Experts of a small language model: 18 layers, 64 experts in each of 16 layers.
Below are experts of layer 15 (counted from 0) of a mixture-of-experts language model. Rows are named router (the router's row for the expert), down (a neuron's output weights, with its number) and show model dimensions 224-335. Each number is 128 + 24 x the weight over its row's rms, rounded and kept within 0 to 255.
After each expert's rows: a language model's description of what the expert responds to. This comes from a sample of Wikipedia text that the model never trained on.

# expert 26
router [112 165 114 121 118 166 132  85 109  99 115 132 130 117 129 144 145 104 126 112  66 132 125 167 142 155 155 137 183 137 143 103 127 108 145 157 100 120 131 142  87 168 164 145  81 126 155 148 151 148 130 123 117 172 168  91 110 132 152  69 103 121 155 152 136 133 109 135 115 138 152 168 129 109 164 147  84 164 126 108 133 115 167  83 121 157  84 137 142 115 102 123 145 121 140 115 103 141 109 129 158 136 103 149 147 131 105 110 116 111  82 153]
down0 [ 85 170 124 131 177 151 136 126 167 142 134 142 121 118 170 107  87 122 134  70 137 154 150 163 139 142 104 139 123 151 115 116 163 132  78 130 134 168  82 137 164 145 123 122 119 121  89 126 115 107 105  92 129 186 121 123 151 161 110 168 144 106 149  87 119 133 133 154 106 119 106 106 143 167 111  91 155 162 135 120 109 158 160 144 128 125  99  83 125 115 128 156 131  78  97 136 128 137 102 136 141 113  89 127 138  95 112 164 118 124 139 121]
down1 [138 117 104 102 173 127 120 104 122 117 124 121 145 131 150 135 116 131 130  97  74 161 129 118 126 107 120 151 157 114  89 155  62  96 136  88 147 128 100 102 139 147 114 103 105 139 162 162 123 186 139 120 138 130 129 131 147 135 124  95 126 114 139 131 100 128 156 191 166  69  94 116 121 127 120 119 155  99 117 193 159 139 114 121 141 104  92 162 140  97 106 157 103 117 129 178 111 133 134 153 104 129 108  94 137 133 132 145 113 168  88 150]
down2 [ 75  90 139 115 153 100 117 127 134 117 103 140 133 149  95 115 150 146  99 160 170  90 116 145 126 129 127 148 119 130 133  85 126 120 118  93 121 148 110 135 127 147 118 127  83 110 165 142  92 158 141 145 124 136  68  86 115 165 148 109  87 120 111 121 119 161 110 131 115 122 179 111 104 124 142 136 131 118  91 146 152 143 185 157 127 119  87 154  77 136 153 138 117 105 108 131 145 130  94  93 132 126 139  92 122  97 136 152 109  97 100 144]
down3 [153 138 119 108 107 116 159 119 111 150  24 161 145 117 124 155 156 114 171 140  83  91 122 153 169 162 131 138  95 121 136 152 124 150 120 117 131 136 113 150 105 111  97 134 140 170 130 131 144 132 105 115 163 127 154 192 120 136 113 130 168 163  89 104 113 119 147 145 155 146 119 150 129 107 132 104 106 108  74  95 149  99 136 124 156 141 144 115 113 144  99  88 112 121 106 125 111 141 139 130 158 120 162 191 160 122 108 158 135 157  96 158]
Prepositions linking a noun to what follows, especially under, with, by, of, as: "Regiment under Colonel", "teams with the best".

# expert 27
router [138 166  79 172 145 106 154 179 106 111 108 117 130 112 104 100 131  81 130 135  85 131 133 132 114 117 132 132 136 139 123 103 129 131 110 158 178 140 153 164 131 123 164 182 141 105  82 160 164 133 139 120 119 107 126 129 124 148 134 145 153 114  97  89 135 138 141 144 158  98 136 144 110 150 144  95  78 118  90 145 115 123 127 134 121 127 101 129 101 115 139  94 124  99 118  92 126 141 105 150 133 145 101 144 114 118 117 137 163 166 124 164]
down0 [109 141 114  94  80 112  73 132 150 113 157 115 123 132 101 117 155  98 158 113 141  94 115 145  56 136 145 130 164 117 166 104 163 133 133 125 156 144 102 137 151 143 162 102 156 128 104 134 141 107 154 111 126 120 128  82 129 165 112 171 144 107  90  91 135 143 100 128 169  86 119  93 110 136 114 160 178 120 128 151 133 129  65 151 126  75 128 122 116 108 154  92 103  90 133 110 149 129 115 133 165 137 122 170 143 141 127 117 140 132 130 130]
down1 [116  81 167 165 131 112 122 109 146 117 167 100 144 130 110  55 110 117 185  93 186 140 107 122 171  98 130 145 141 142  91 128 105  72 121 140 103 114 155  69 100 169 106 148 113 137 175 178 101 134 155 133  93 155 120 136 156 133 134 145  62  86  71 145 162 124 117 124 125 115 101 135 127 131 125 124 147 106 116 117 156 116 172 126  99 103 155 102  89 135 144 172 121 142 126 143 105 166 127 144 129 114 145 105  98 146  93 152 124 147 128 122]
down2 [129 143 142 124  99 149 112 138 156 106 142 128 133 160 112 153  99 130  62  99 134 119 124 109 138 122 139 127 102 157  99 127 112 124  92 113 181 135  96 121 130 122 127 121  98 143 104 144 146 156 121 133 158 106 102 126 134 131 134 112  99 133 137 118 116 117  97 125 137 126  65 146 105 150 123 138 160  86 143 121 134 145 175 135 144  90 136 144 149 183 109 114 190 154  83 154 164 110 154 131  80 149 132 134 105 173 110 104 127 133 172  93]
down3 [ 99 130 179 144  90 134 120 123 150 130 124 124 118 122 137 109 122 135 132 101 177 118 157 140 109  79 113 151 109 157 164 148 136 161 145 151 148 125 157 128 147 101 116 117 125 151 111 100  65 103  83  98 163 107 183 102 140 141 140 141 133 118 132 121 165 136 135 151 131 150 109 109 137 125  77 170  80 142 149  97 111 125 181 168 117 120 139 122 120 147 106 131 151 104 154 122 146 102 132 105 105 118 109 121 140 108 102 120 132 113 129 120]
Final pieces of common and technical nouns, mostly foods, species, chemicals and diseases, such as chilli, lumpia, -ensis, syndrome, acid.

# expert 23
router [141 129 133 160 115 151 134 131 159 142  89 136 135  80 131 167 120 158 121 141 136 153 112 107 118 129 113 121 117 172  99 132 117 123 102 126 143 108 118 146 105 144 108 129  87 142 158  69 143 165 151 152 147 141 143 102 173 158 137 146 121 119 129  86  91 131 138 185 180 142 109 130 134 150 112 165 162 145 149 134 171 104 158 178 149 159 119 106 118 116 140 119 137 171 121  95 144  98 158 123 154 129 193 116 139 104 155 139 146 151 103 165]
down0 [132 116 141 145 101 151 139 145 150 182  96 134 167 111 118 131 102 147 149  95 145  74 152 126 101 149 138 122 131 147 149 117 112 118 129 126 112 100 157 148  78 107 110 160 109 146 101 117 131 106  84 137 138 117 108 156 137 112 127 144 129 112 109 125 139 103 119 131 180 167  87 149  93 174 119 165 175  81 147 117 138 103 176 112 124 125  91 133 144 119 141 103 132 155 142 101 103  99 116 124 131 152 146 133 125 144 141 101 108 151 110 129]
down1 [150 140 113 136 140 123 147 131 113 116 154  79 104 133  97 141 114  77 146 112 117 119 116 176 148 113  94 145 115 102 120 107 167 114 119 134 175 157  54 143 121 143 124 105 138 134  93 102 166 129 112  95 108 129 102 133 121 150 142 183 138 112 146 149 145 101 155 131 118 113 144 140 143 134 145 132 134 122 140 134 130 129  77 141 164 107 102 149 135 139 107 146 134  95 132 109  94 163  85 124 109 130 140 142 123 130 180 151 136 151  89 102]
down2 [132 109 120  65 117 138 121 169 176 102 149 151 115 134 104 171 109 145 153  96 141 128 144 113 121 149 126 104 162 106 169 131 104 111 140 115 100 132 132 134  99 164 132 151  62 152 162 123 124 145 125 130  93 125 162 141 157 112 140 108 110 154 152 117 123 121 114 120  81 118  96 124 105 154  88 123 117 137 145 124 171 111 174 122  87 121 146 145 113 112 199 120 132 140 163 114 141  92 156 140 125 136 128  89 106 176 142  93  88 141  99 139]
down3 [ 88 118 160 139  98 111 114  80  91 147 101  92 127 129 136 139 140 153 114 142 104 144 100 143 115 164 135 112 175 174 123 162 115 128 140 175  93  98 164 104 122 102 152 175 116 149 132  73 184 134 149 173 144 166 116 140  87 118 171 134 103  96 130 151 166 159 180 120 121 178  89 109 120 136 185 112 107 130 166 129 103 115 164 128  85 110 118 133 119 100 135 137 107 116 112 121 127 165 137 126 100 133 130 137 179 119  64 159 121 125 101  89]
Single digits and dashes inside sports, election and results tables, plus abbreviated column headers like Pld, GF, Votes, Turnout.

# expert 47
router [150 177 107 118 149 105 148 106 114 161 114  96 111 153 191 167 158 105 145 111 158 122 138 147 128 106 133 167  91 134 141 106 131  94 109 186 136 109 109 139 170 129 128  93 138 117  93 127 107 115 129 133 128 133 106 132 115 151 119 144 133 145 138 157 151  97 128 125 138 141 146  81 147 101 139 166 146 103 161 129 136  81 136 141 139 131 150 100 161 143 151 154 115 159 132 141 110 129  85  94 165  97 116 143 164 109  97  96 129 119 143 145]
down0 [153 115 116  98  90 136 129 114 157 180 117 112 146 133 147 188 106 114 103 147 116  95 138 132 139 139 166 100 111 151 161  70  93 115 139 119 107 121 112 110  71 113 115 102 144  99 124 100 138 157 152 151 138 149  60 159 177 160  85 138 108 128 136 102 146 132 129  83  81 121 114 116 144 129 138 134 126 150  88 137 142 135 104 129 155 132 161 144 138  93 131  99 108 112 168 143 101 103 132  93  89  94 128 124 188 127 120 152 133 144 107 133]
down1 [ 94  97 113 116 133 123 177  90 167 135 153 104 173 135  83 128 100 179 131 153 141 135 135 145 144 129 114 133 133 118 156 165  91 154 128 125 131 114 180 174  92 158 142 150 103 148 188 129 139 124 135  89 109 165 150 106 119  77 132 126 123 134 179  98 188 134 136 166 150  96 106 121 113  94 152  99 134 170 135  96 126 129  93 121 100  77 127 135 112 127  82 147 120 131 147 154 124 154 103 148 150 131 107 158 168 174 154 111 144 130 142 157]
down2 [125 129 175 100 154 133 123 104 142 111 130 140 165 136 105 106 125 193 119 163  93 173 141 128 126 123 130 142 197 119 113  90 151 115 143 158 152 160 173 139  96 121 131  95 148 104  65 118 118 127 194 123 102 144 136 138 160 111 117 126 112  99  86 116 129 136 131 141 131 115  95 149 134 125 120 151 135 156 110 117 104 186 115 137 129 133 107 119 104 179 120 117 114 122 121 121 108 120  84 136 117 124 132 126 119 126 135 165 160 124  91 142]
down3 [ 99 156 140 124 138 134  87 112 135 126 105 165 161  94  99 124 108 171 115 128 157 174 120 128 159 129 152 143 127 161 104 154 148 118 104 117 109 119 115 114 143 146  94  87 144 136 107 115 147 127 144 111 127 114  93  82 138 171 106 135 138 153 118  78 131 129 161 165 147  91  89 111 111 159 140 140 161 129 146 156 145 117 169 128  82 122 151  87 141 112  98 160 138 118  91 134 173 102 148 149 135 120 142  91 126 115 155 137 106 176 127 119]
Word-initial verb pieces such as comp-, dec-, creat-, head-, object pronouns like him and them, and role words like Chief or responsible.

# expert 48
router [ 96 121 130 132 128 110 129 141 144 174 111 105 118 149 114 103 121 154 139 125  96 107 141  87 119 109 114 128 124  96 184 136 153 149 142 148  98 120 128 129 115 158 107 109 104  89 131 146 139 124 124 132 110 118 101 136 129 106 138 157 126 134 157 124 115  79 142 108 110  65 183 158 106 109 167 113  99 153 191  95 145 105 202 165  80 140 142 162 148  99 169 101 125 141 135 125 163 134 129 134 141 116  96 102 137 139 127 119 102 180 109  80]
down0 [119 142 145 124 118 143  90 109 120 126 136 152 112 152 116 116 135 115  99 127 172 110  94 112 165 149 114 115 136 138 129 132 153 111 136 129 142 104 127 148 130 121 177 132 135 153  97 141 110  96 121 187 128 158 136 108  95  84 184 116 100 137 115 139 186 149  94 133 113  96 168  93 119 125 131 142  97 113 111  91  76 143  87  90 127 135 102 124 149 123 113 158 134 145 152 123 134 156 127 120 160 149 158 183 134  98 125 146 150  74 122 158]
down1 [125 172 107 141 104 173  92 132 111 153 136 129  90 156 133 117  90 121 103 104 131 103 135  78 138 121 137 108 169 143 137  97 158 134 112 114 105 178 179 174 148 118 113 119 105 153 149  88 112  75 135 140 107 162 146 117  53 137 156 124 118  91 115 110 135 109 105 161 151 143 153 119 130 140 116 104 117 125 128 108 128 130 141 140 157 155  83 106 115 145 103 103 138  98 152 140 161  80 138 143 123 129  86 121 119 112  86 119 106 141 134 142]
down2 [164  92 124  79  99 128 128 108  89 123 128  90 102 125  69 150 117 138 105 125 174 135 159 141 151 109 120 143 113 153  68 112 156 128  79 132 136 115 124 116 137  77 142 126 145 140 111 150 153 107 136 104 104 131 146 156 116 141 139 135 157 136 134 147 145 180 111 162 102  94 154 164 121 158 117 146 129 111 157 136  96 159  39 150  69 108 116 130 107 156 151 161 116 150 125 141 116 137 106 133 156 165 129 147 146 133 115 154 140 126 140 134]
down3 [121 111 119  96 111  94 152 124 176 134 179 143 147 144  97 115 128 150 141 118 181 138 162 131 130 131 117 117 128 164 113 121 128 140 140 115 103 143 110 106 133 149 147 108  95 151 135 140 108 126 128 152 153 118  84 130 128  93  95 143 139 109 134 137 107 132 173 143 129  60 143 142 121 120  79 121 113 122 122 136 120 139 115 150 119 138 120 155 153  68 131 160  95 123 111 114 146 111 105 118 148 136 118 109  98 175  92 149 159 155 114 149]
Capital-letter fragments inside acronyms and capitalized names, e.g. UDMR, RSFSR, RIA, PSMS, the Ba of Baumann.

# expert 24
router [112 120  88 128 116 118 119 173 174 138 147 110 154 140 117 146 123 148 117 168 133 123 144 117 108 116 125  54  78 146 133 188 128  92 125 112 140 127 129 129 109 130  91 127 132 130 145 113 116 135 159 154 139 164 143 112 123 101 161  65 103 129 148 195  83  91 142 122 114 139 119 112 131 111 120 152 127 118 142 132 110 136 194 134 138 162 117 170 149 177 109 103  92 126 116 156 107  91 129 114 140 154 116 117 133  84 158 143 135  90 118 122]
down0 [145 100 137 152  79 121 134  76 138 115 111 158 115 146  99  97 155 127 111 145 144  92 112 109 111 130 124 100 129 113 142 123 144 133 130 122 119 144 155 113 133 167 165 100 133 130 118 142 151 113 115 101 122 150 171 137 144 103 105 134 141 116 149 101 111  79 162 172 122 128 129 114 153  98 170 109 176 151 136 122 166 169  27 128 108 160 161 134 103 150 135 156  89 101 110 119  96 135 146 138 114 133 138 162 152 144 138  81 114 138 147 134]
down1 [122 118 129  77 173 145 114 151 177 142 137 174 122 138 119 119 126 146 104 161 157 129 124 154 149 109 129  91 102 110 135 133 131 124 144 129 129 170 102 149 172 141 132 108 135 101 153 141 154 149 142 121 139 111 104 132 133 122  96 154 130 178 131 125  78 124 164 153 106 129 105 145 128 146 111 112 183  90  99 121 181 149  92 108  89  91 112 144 139 150 139 113  96 123 150 116 173 123 153 150  88 135 107 161 152 138 126 101  80 135 191 170]
down2 [117 161  93 138 123  94 157 120 136 123 138 134 168 134 126 125 131 124 150 146 178 101 116  95 134 152 107  98 116 137 134 112 156  74  98 140  96 107 135 123 151 130 141 137  98 155 147 144 150 134  79 108 120 130 121 120 140 125 119 153  96 143 148 137 129 119 143 149 114 124 113 145  70  77 115 156  84  68 118 172 122 140 159 118 141 159 140 161 151 113 179 166 110 115 136 137 118 139 106  94 122 127 124 160 139 102 142 143 113 144 116 107]
down3 [183 109 136 149  99 140 133 109 116 116 163 114 121 164 116 147 136 116 126 148 169 118 106 115 128 116 130 117  99  94 145 103 112 121 120 126 122 138 120 112 112 124 163 157 117 145  95 130 158 104 132 123 136  91 171 143 150 161 108 135 159 122  61 139 110 116 122 119  99 147 147  59 145 114  86 100 181 157 149 159 123  85  71 121 127 156  97 161 105 139 135 105 150 105  92 118 124 125 119 143 132 149 139 189 125 150 119 133  97  98 147 119]
Last digit of a year after 199, 200 or 198, in dates and tables, plus century, BC, ago, –present.

# expert 13
router [129 150 115 100 137 105 163 114 141 135  85 134 141  97 137 118 108  85 147 101 121 110 120 121 149 118 162 131  79 120 147 104 142 161 140 105 127 145 176 153 144 108 128 181 134 153 137 138 139 135 139  87 146 142 134  98 121 180 119 143 165 123 127  86 152 130 132 136 141 126 127 107 126 132 152 120 103 128 150 104 101 160 103 104 151 135 179  97 160  95 126 105 137  75 117 113 130 175 103 118 112 151 115 198 155 126  77 161 110 114 142 143]
down0 [133 181  79 106 169 147 129 153 123 124 136 139 109 136 120 111 150  93 130 155 164 121 147 144 130 130 192  85 158 104  94 140 135 152 103 127 144 144 121  80  91 109 130 121 155 164 103 137 124 120 147  88 156  98 124 149 161 155  98 142 120  99 154 104 115 106 142 154 109 128  97 114 120 155 107 161 186 116 126 146 133 122  82 152 108 108 114  88 122 199 117 110 131 154 116 101 150 109 125  65 160 148 126 145 151 131 172 124 117 120 125 125]
down1 [105 138  75 158  73 114 103 147 131 158 141 145 101 154 172 130 112 128 174 139 107 119 145 137 111  52 153 139 153 111 176  98 166  97 118 120 129 150 100 140 131 142 136 172 131 153  90 129 134 126 153 131 149 155 116 108 119 121 169 130 135 115  97 161 114 130 132 135 160 120 105 150 102 121 125  67  90  77 105 103 109  97 112 111  94 128 138  80 132 124 149  99 128 142 138 152 116 132  93 171 137  88 130 132 137 133 112 132 119 111 110 119]
down2 [165 125 148 149 140  63 120  78 155 118 109 134 147 120 141  76 113 133 114 122 156 110 123 124 106 129 143 142 132 142 157 139 101 121 122 159 162 115 144 148 139 110 135 170 133 128 113 140 127 137 157 103  91 140 127 162 134 107 128 113 145 136 132 131 167 110 138  81 124 162 145 117 117 141 115  78 127  80 108 122 105 140  93 135 142 123 142  92 126 120  85 129 136  92 104 131 173 129 101 100 144 121 150 135 144 177  97 106 130 133 160 127]
down3 [122 132 132  68  90 151 150 130 108 155 101 109 136 109 137 115 153 103  88 134 151 107 102 152 146 112 121 109 145 118 126 124  96 136 168  67 138 131 151 132 121 140 127  76 118 138 121 119 143 152 136 101 155 131  94 132 141 112 126 148  83 159 164 134 118 168 114 128 176 137 118 150 141 132 166 124 164 133  86 121 155 111 255 161  91 111 134  95 114 131 146 148 131 131 125 116  99 137 146 115 103 143 131 125 148 105 133 130 151 120 144 161]
Pronoun and relative subjects just before a verb, such as he, she, it, they, who, which, plus some subject nouns before was or is.

# expert 36
router [130 107 131 123 117 113 118 153 158 173 168 124 109  80 152 116 129 118 159 127 165 171 125 135 118  86 134  90 138 130 128 120 122 106 136 100  95 143 109 123  98 140 125 114  91 162 158 106 168 165  98 143 119 132 142 123 162 136 128 144 133 154 141 136 107 138 125 155 107 151 135 121 104 172  90 158 134 126 143 145 111  94 150 103 167 110  98 148 113 125 160 136 135 137 113 122 125 105 147 147 184 149 134 107 116 140 149 136 145 135 145 128]
down0 [155 131 133 147 161 152  91 126 137  90 128 131 113 141 137 172 115 126 113 130 108 113 112  82 163 133 130  99 131 107 129 185 123 123 117 112 123 125 129 160 119 107 138  96 125 117 118 134 180 152 108 130 123 151 115 113 109 166  88 129 102 114 125 147 100 160 124 147 154 117 144 120 143  63  92 124 141 127 155 140 141 145  42 104 111 151 107 145 141 106 140 106 109  91 130 104 111 130 135 125 141 170 129 110 170 128 156 131 134 138 104 156]
down1 [114 165 131 116 129  84 101 147 165  90 116 117 160 119 107 111 148 177 128 146 119 168 110 117 156 157 119  88 131 146  96  95 120 137 103 111 117  68 148 112 112 141 133 108 129 126 125 155 161 124 169 108 135  77  96 101 143 116 137 119 146 122 141 140  97 148 131 110 124 113 172 123 124 191 105 177 148 100 148 121 145 168 207 173 126 103 144 122 147 141 138 104 120 153 131 115 143 142 123 107 124 137  84 116 139  88 152 135 142 101 132  71]
down2 [140 120  79 110 129 115 152  88 127  77 164 142  96 117 153 171 134 152 109  95  64 120 137 167 154 144 123 119 115 141 104 151 114 156 146 166 165 138 154 150 155 100 145  89 103  87 172 159  80 112 118 130 100 169 104 121 126 127 116 131 142 151 151 123 128  93 131 123 109  94 128 152 121 184 107 124 125 115  78  81 121 140 100 162 163  56 127 104 129 119 113 117  98 160 140 137  98 144 115 134 136 107 129  93 109 139 166 123 143 149 151 147]
down3 [123 156 152 106 110 102 111 140 122 138 102  97 126 122  84 127 143 144 124 133 165  94 103 113 117 120 131 150 103  95 185  91 150 111 144 129  97  97  73 169 150 157 117 180 135 119 136 125 158 145 130 137 112 136 151 137 140 119 127 103 133  93 163 123 145 163 122 164 128 144 173 103 142 108 156 158 121 122 130 128 157 101 164 125 158 152 132 128 102 119 119 145 142 146 101 132 158 169 145 153 145 120 137 139 144 164  93 163 137 155 115  78]
Day numbers in dates, scores, table cells and version numbers, such as "1 August", "7–5", plus spelled numbers and word-initial t.

# expert 38
router [161 107 128  93 121 117 126  91 146 117 129 125 141 114 121 108 129 139 102 101 184 140 125 152 101 154 128 162  80  94 127 149 122 116 110 129  94 121 139 124 116 177 120 108 101 109 147 136  86 186 134 147 122 125 108 163  91 130 136 150 132 142  90 106 126 125 177 140 116  85 159 149 120 143  84 149 150 133 134 115 122 142  84 147 104 112 134 125 112 157 151 179 125 132  96 159 134 106  93 129 139 154  95  48 111 128 176  86 118 157 128 117]
down0 [ 97 109 119 157 126 103 127 112 135 158 175 114 133 167 164 105 102 142 102  81 132 132  45 122 116 141 111 179 135 115 179 115  70 160 156 131 108 159 124 161 135 132 157 181 146 132 163 108 141  80 131 113 109 142 121 105 156 116 133 121 135  72 167 151 125 151 105 124 138 129 140  84 168 134 139  99 110 141 141 126 113 155 110 190  92  87 162 144 155 121  85 152 103 144 135 165 123  92 151 115 108 111 136  66 111 136 104 116 122 156 137 126]
down1 [130 149 109 120 127 120  87 159 104 116 162 151 144 149  95 109 154 100 114 151 120 122 109 125  94 144 110  92 131 122 119 122 122 145 142 112 107 125 155 171 100 123 104 154 118 149 115 161 100 129 118 107 138 102 141 130 125  99 172 118  85 114  90 144 109 147 126 108 101 136 105 122 157  76 132 150  87 114 140  93 166 130  85 107 105 138 185 164 144 158 117 124 166 119 116 105  92 119 140 106 116  98 168  98 122 128 141 149 115  98 101 139]
down2 [138  95 118 147 132 126  96 126 135 136 113 155 108  85 184 155 139 115 107 107 119 159 124 132 127 183 152 122 131 143 117 116 138 115 143 138 155  98  94 152 130 137 129 114  61 104 112 134 130 127  91 115 151 114 127 103 114 153  66 121 155 117 124 112 118 132 108 120 169 153  98 108 157 117 145  98 140 128 162 145 122 124 123 160 102 131 156 129  99 101 115 125 136 117 139 112 119 118 107 139 159  99 155 133 167  98 107 137  91 134 111 143]
down3 [101 108 129 161 122 143 124 112 130 112 113 110 201 107 160 112 103 118 130 138 129  99 128 153 144 103 148 106 123 105 127 102 141 116 128 127 126 123 136 123 154 140 109  99 115  82 125 144 135 115 104 140 142 126 132 151 143  89 127 107 101 146 149 117 137 121 142 160 140 207 137 140 162 173 118 114 119 123 132 113 111 129 126 178 121 142 115 148 104 141 101 156 178 155 113 104 152 159 110 109 121 195  93 139 107 143 115 138 116 104 145 129]
First letter or consonant cluster of names and words, especially St, J, G, sc, cl, as in Stoke, JR Motorsports, Gruffydd.

# expert 57
router [120  98 137 134 113 151 122 132 153 115 119 169  80 105 135 100 164 150 121 119  95 143 137  56 112 122 141 142 120 145 106 165  80 118 112 104 128 102 144 141 135 121 129 136  74  95 143  90 118 114 135 126 145 123 120  99 143 104 102 152 164 119 145 110 112 131 137 125 113 160 137 127 124 108 128 152 118 142 122 114  81 142 150 104 143 134 109 127 119 168  98 149 148 129 137 125 159 102  93 128 107 108 133 114 129  86 162 112 133 134 145 130]
down0 [ 93 109 140 153 154  56 118 167 158 117 150 149 159 118 131 146 125 149 125 138 155 104 121 148  94 116 106 105 126 122 126 115 127 147 148 141 124  88 145 138 116 145 126 108 133 170 147 105 105 146 100 113 120 122 145 101  62 148 139 117 101 107 149 130 121 123 140 102 110 151 138 148 135  89 155  99 122 106 124 119 123 169  98  83 127 143 137 148 104 120  71 134 163 112 192 133 105 133 130 129 139 127 139 120 140 131 180 137 171 137 105 114]
down1 [106 161 120 138 109 135 114  98 167 141 158 126 124 112 106 133 136 129 148 109 119 165 108 141  84 103 138 115 125 142 151 116  95 124 102 129 124 132 134 123 127 133 121 163 157 127 167 145 120 102 142 132 175 160 115 133 102 106  93 137 174  93 132 147 128  88 118 149  92  75 128 152 164 146  94 117 138 156 109 109 119 128 107 115 129 145 162 130 135 108 154 134 131 120 126 155 144 142 112 129 163 159 155 116 126 125 135 121 126  97  96 126]
down2 [146 118 148 110 117 132  58  93 126 145 103 113 127 143 143  94 145 124 101 129 162  93 105 117 101 108 133 162 130 149 158 162 162 113 135  93 114 150 134 126  98 124 134 132 157 193 136  92 175 170 120 139 119 132  96 154 138  86 118 118 111 146 137 100 123  93  88 142 136 134 135 145 130 136 174 149 118 113 101 155 139 114  89 112 123 137 123 114 150 123 137 142 146 176 111 120 146 169 104 140 123 112 175 114 124 136 131 145 114 120 158 118]
down3 [102 137  91 150 138 148 156 182 144 169 176 183 117 127 136 163 132 143 175 138 155 117 122 103 142 139  94 118 153 147 100 158 136 113 126  96 146 142 147 140 128 108 112 142 143 129 154 146 175 118 129 119 122 120 135 159 155 158 116 112 107 118 121 172 125 147 145 132 115 109  95  83 114 112 105 115 116 117 154  72 122  78 134 136 142 109 127 121 107 117 172 152  98 112 135 126  84 132 159 113 108  68 119 161 145 170 137 142 114 105 136 102]
Month names in dates, the capital letter L starting names like Leningrad or Lampang, and commas or pipes in score tables.

# expert 59
router [155 132 166 130 155 114 110 109  95 115 125 115 132 153 108 145 140  78 116 136  86 131 171  64 122 121 139 131 128 115 126 100 140 153 163 144 111 112 131 118 133  85 119 101 132 126  90 118 116 152 100 125 148 167 116  73 184 118 129 137 151 139 146  94  97 142 104 109 143  97 122 155 120 128 118 106 132 124 148 120 114 120 115 106 108 133 157 136 136  98 122 135 147 147 156 129 123  79 109 139 132 136 140 152 154 116 159 137 159  88 152 111]
down0 [110 126 155 107 152 136 170 138 126 154 123 158 126 141 159 157 134  78 149 113 123 136 112  86 126 124 131 122  94 141 134 153 147 121 146 158 128 124 113 135 121 104 144 118 125 137 135 128 131 175  88 114 143 146 110 109 184 139 146 105 149 147 120  97 135 154  58 106 139  93 132  65 125 158 118 150 115 103 117  77 127  79 150  99 189 143  94 116 114 152 136 117 144 111  92 106 156 113 108 150 104 147  92 178 140 121 120 122 118 133 159  84]
down1 [106 132 116 142 120 100  89 120 176 157 108 151 131 121 132 108 103 162 170 126 127 125 154 143  98 139 101 134 158 112 100 178 118 123  73 168 120 142 119 126 117 105 117 177 148  94 139  95 124 114 113 128 144 133 106 133 131 129  87  76 116 121 131 125 124 112 131 130 126 126 167 107 139 127 105 155 116 130 147 153 157 110 123 141 120 141 146 129 139 164 100 133 153  89 141 152 159 118 155  83 137 126 136 131  94 124 113 123 161 142  78  96]
down2 [128 169 137  88 136 147 100 166 180 145 129 146 135 124 144 142  98 164 114 136 175 182  75 198 143 147 103 127 106 141 150 123 120 114 125 110 149 112  99 136 127 154 132 109 108 139 123 165 167 115 102 153 143  92 170 129 142 148 131 135 122 135 113 101 135 124 134 132 146 147 113 124  81 107  92 144 141 143 144 113 155 177 145  84  98 139 117 106 125 112 118 131 113 115 145 133 153 107 158 113 132 111 104  93 145 131 110 138  93 108 167 131]
down3 [ 77 101 133 161 150 160 146 162 143 142 154 107 129 137 181 114 100 104 144  89 112 124 109 120 117 129  77 133 156 127 154 137 124 142 111 114 130 133 146 125 136 137 108 163 161 127 141 125 161 123 140  95 108 115 113 136 162 127  97 144 139 123 106 119 161 115 164 106 145 121 102 137  82 121 128 148 115 144 111  91  95 120 127  74  92  95 105 105 140 128 118 152 110  98 150 138 145 143 135 175 111  86 125 168 103 150  95 175 109 131 134 101]
Possessive pronouns and temporal prepositions in biography prose, e.g. until his death, after, during, before, their, plus slashes in club lists.

# expert 63
router [139 127 141 126 117 106 123 162 131 157 151 177 113 128 115 160 146 171 140 108 141 108 135 145 100 120 106 132 139 155 110 134 108 142 167  98 107 126 134  97 116 145 126 146 106  95 157  90  88 130 143 136 103 124 120  83 123 103  88 107 111 166 148 158  99  70 138 128 148 121 131  93 129 190 145  74 141 133 103 132 133  98 135 177 153 139 126 133 145 128 123 123 120 157 142 161 140 100 164 111  73  62 130  84 115 159 158 117 136 129 102 115]
down0 [144 158 142 153 109 152 107 129  93  74 138 120 113 130  76 111  96 161 118 161 107 157 114 137  99 145 130 133 150 126 137 103 142 146 143 125 102 135 123 131 106 111 106 143  92 134 137 149 158 113 145 106 143 165 141 125 101 159 147 107 127 114 159 100 138 117 116 154 112 134 133 137 130 119 137  94  92  72 102  71 126 115  93 109 103 115 117 145 131  99 160 109 137 122 118 122 151 131 103 131 135 100 164 125 112 122 130 169 144 138 160 107]
down1 [133 132 170 144 147 152 105 118 150 112 159 127 169 160 128 154 117 144 101 114 127 143 131 151 142 107 100 148 132 153 134 139 156 181 152 138 123 112 143 148 131 143 142 100 127 126 131 121 138 168 115 123 133 163 126 103 119 122 139 102 122 135 142 135  93 109 153 130 130 135  97 163 119 126  96  96 166 153 162 146 115  98 150 108 128 128 142  97 120  90  98 104 125 145 125 110 105 105 172 119 155 106 179 132 124 111 138 182 123 111 146 130]
down2 [137 114 114 134 190 119 140 168 121 150 147 126 126 100 124 135 132 161 121 118 103 114 111 165 138 142 100 109 122 125 113 141 126 118 123 101 130 134 109 119 163 139  99 118 145 135 108 118 119 110 133 182 164 130 133 123 130 136 116 114 103 105 123 100 191  96 111  79 160 135 103 151 170 136 110 127 155 109  86 117 136 112 141 152 148 163 142 151 140 156 155 140  89 145 128 124 133 165  96 136 138 143 138 122 102 104  73 155 150 155 124 128]
down3 [141  69 141 137 149 153 128  75 127 114 138 130  91 130 156 103 110 121 104 134 134 119 168 138 128 159 145 152 184 122 100 108 134 113 140 131 112 132 119  79 119 130 142 101 185 106 135 135  84 141 115 130 140 113 136 160 148 102 111 136 112 112 127 148 115 122 185 157  74 108 149  77 132 134 168 137 143 124 152 154 133 155  81 166 134 120 144 111 114 182 135 132 131 104 135 111 142 133  87 150 142 136 131 122 103 115  90 159 105 118 130 142]
Pipes, row separators and opening brackets before country codes in result and squad tables, plus position codes DF, MF, GK, FW.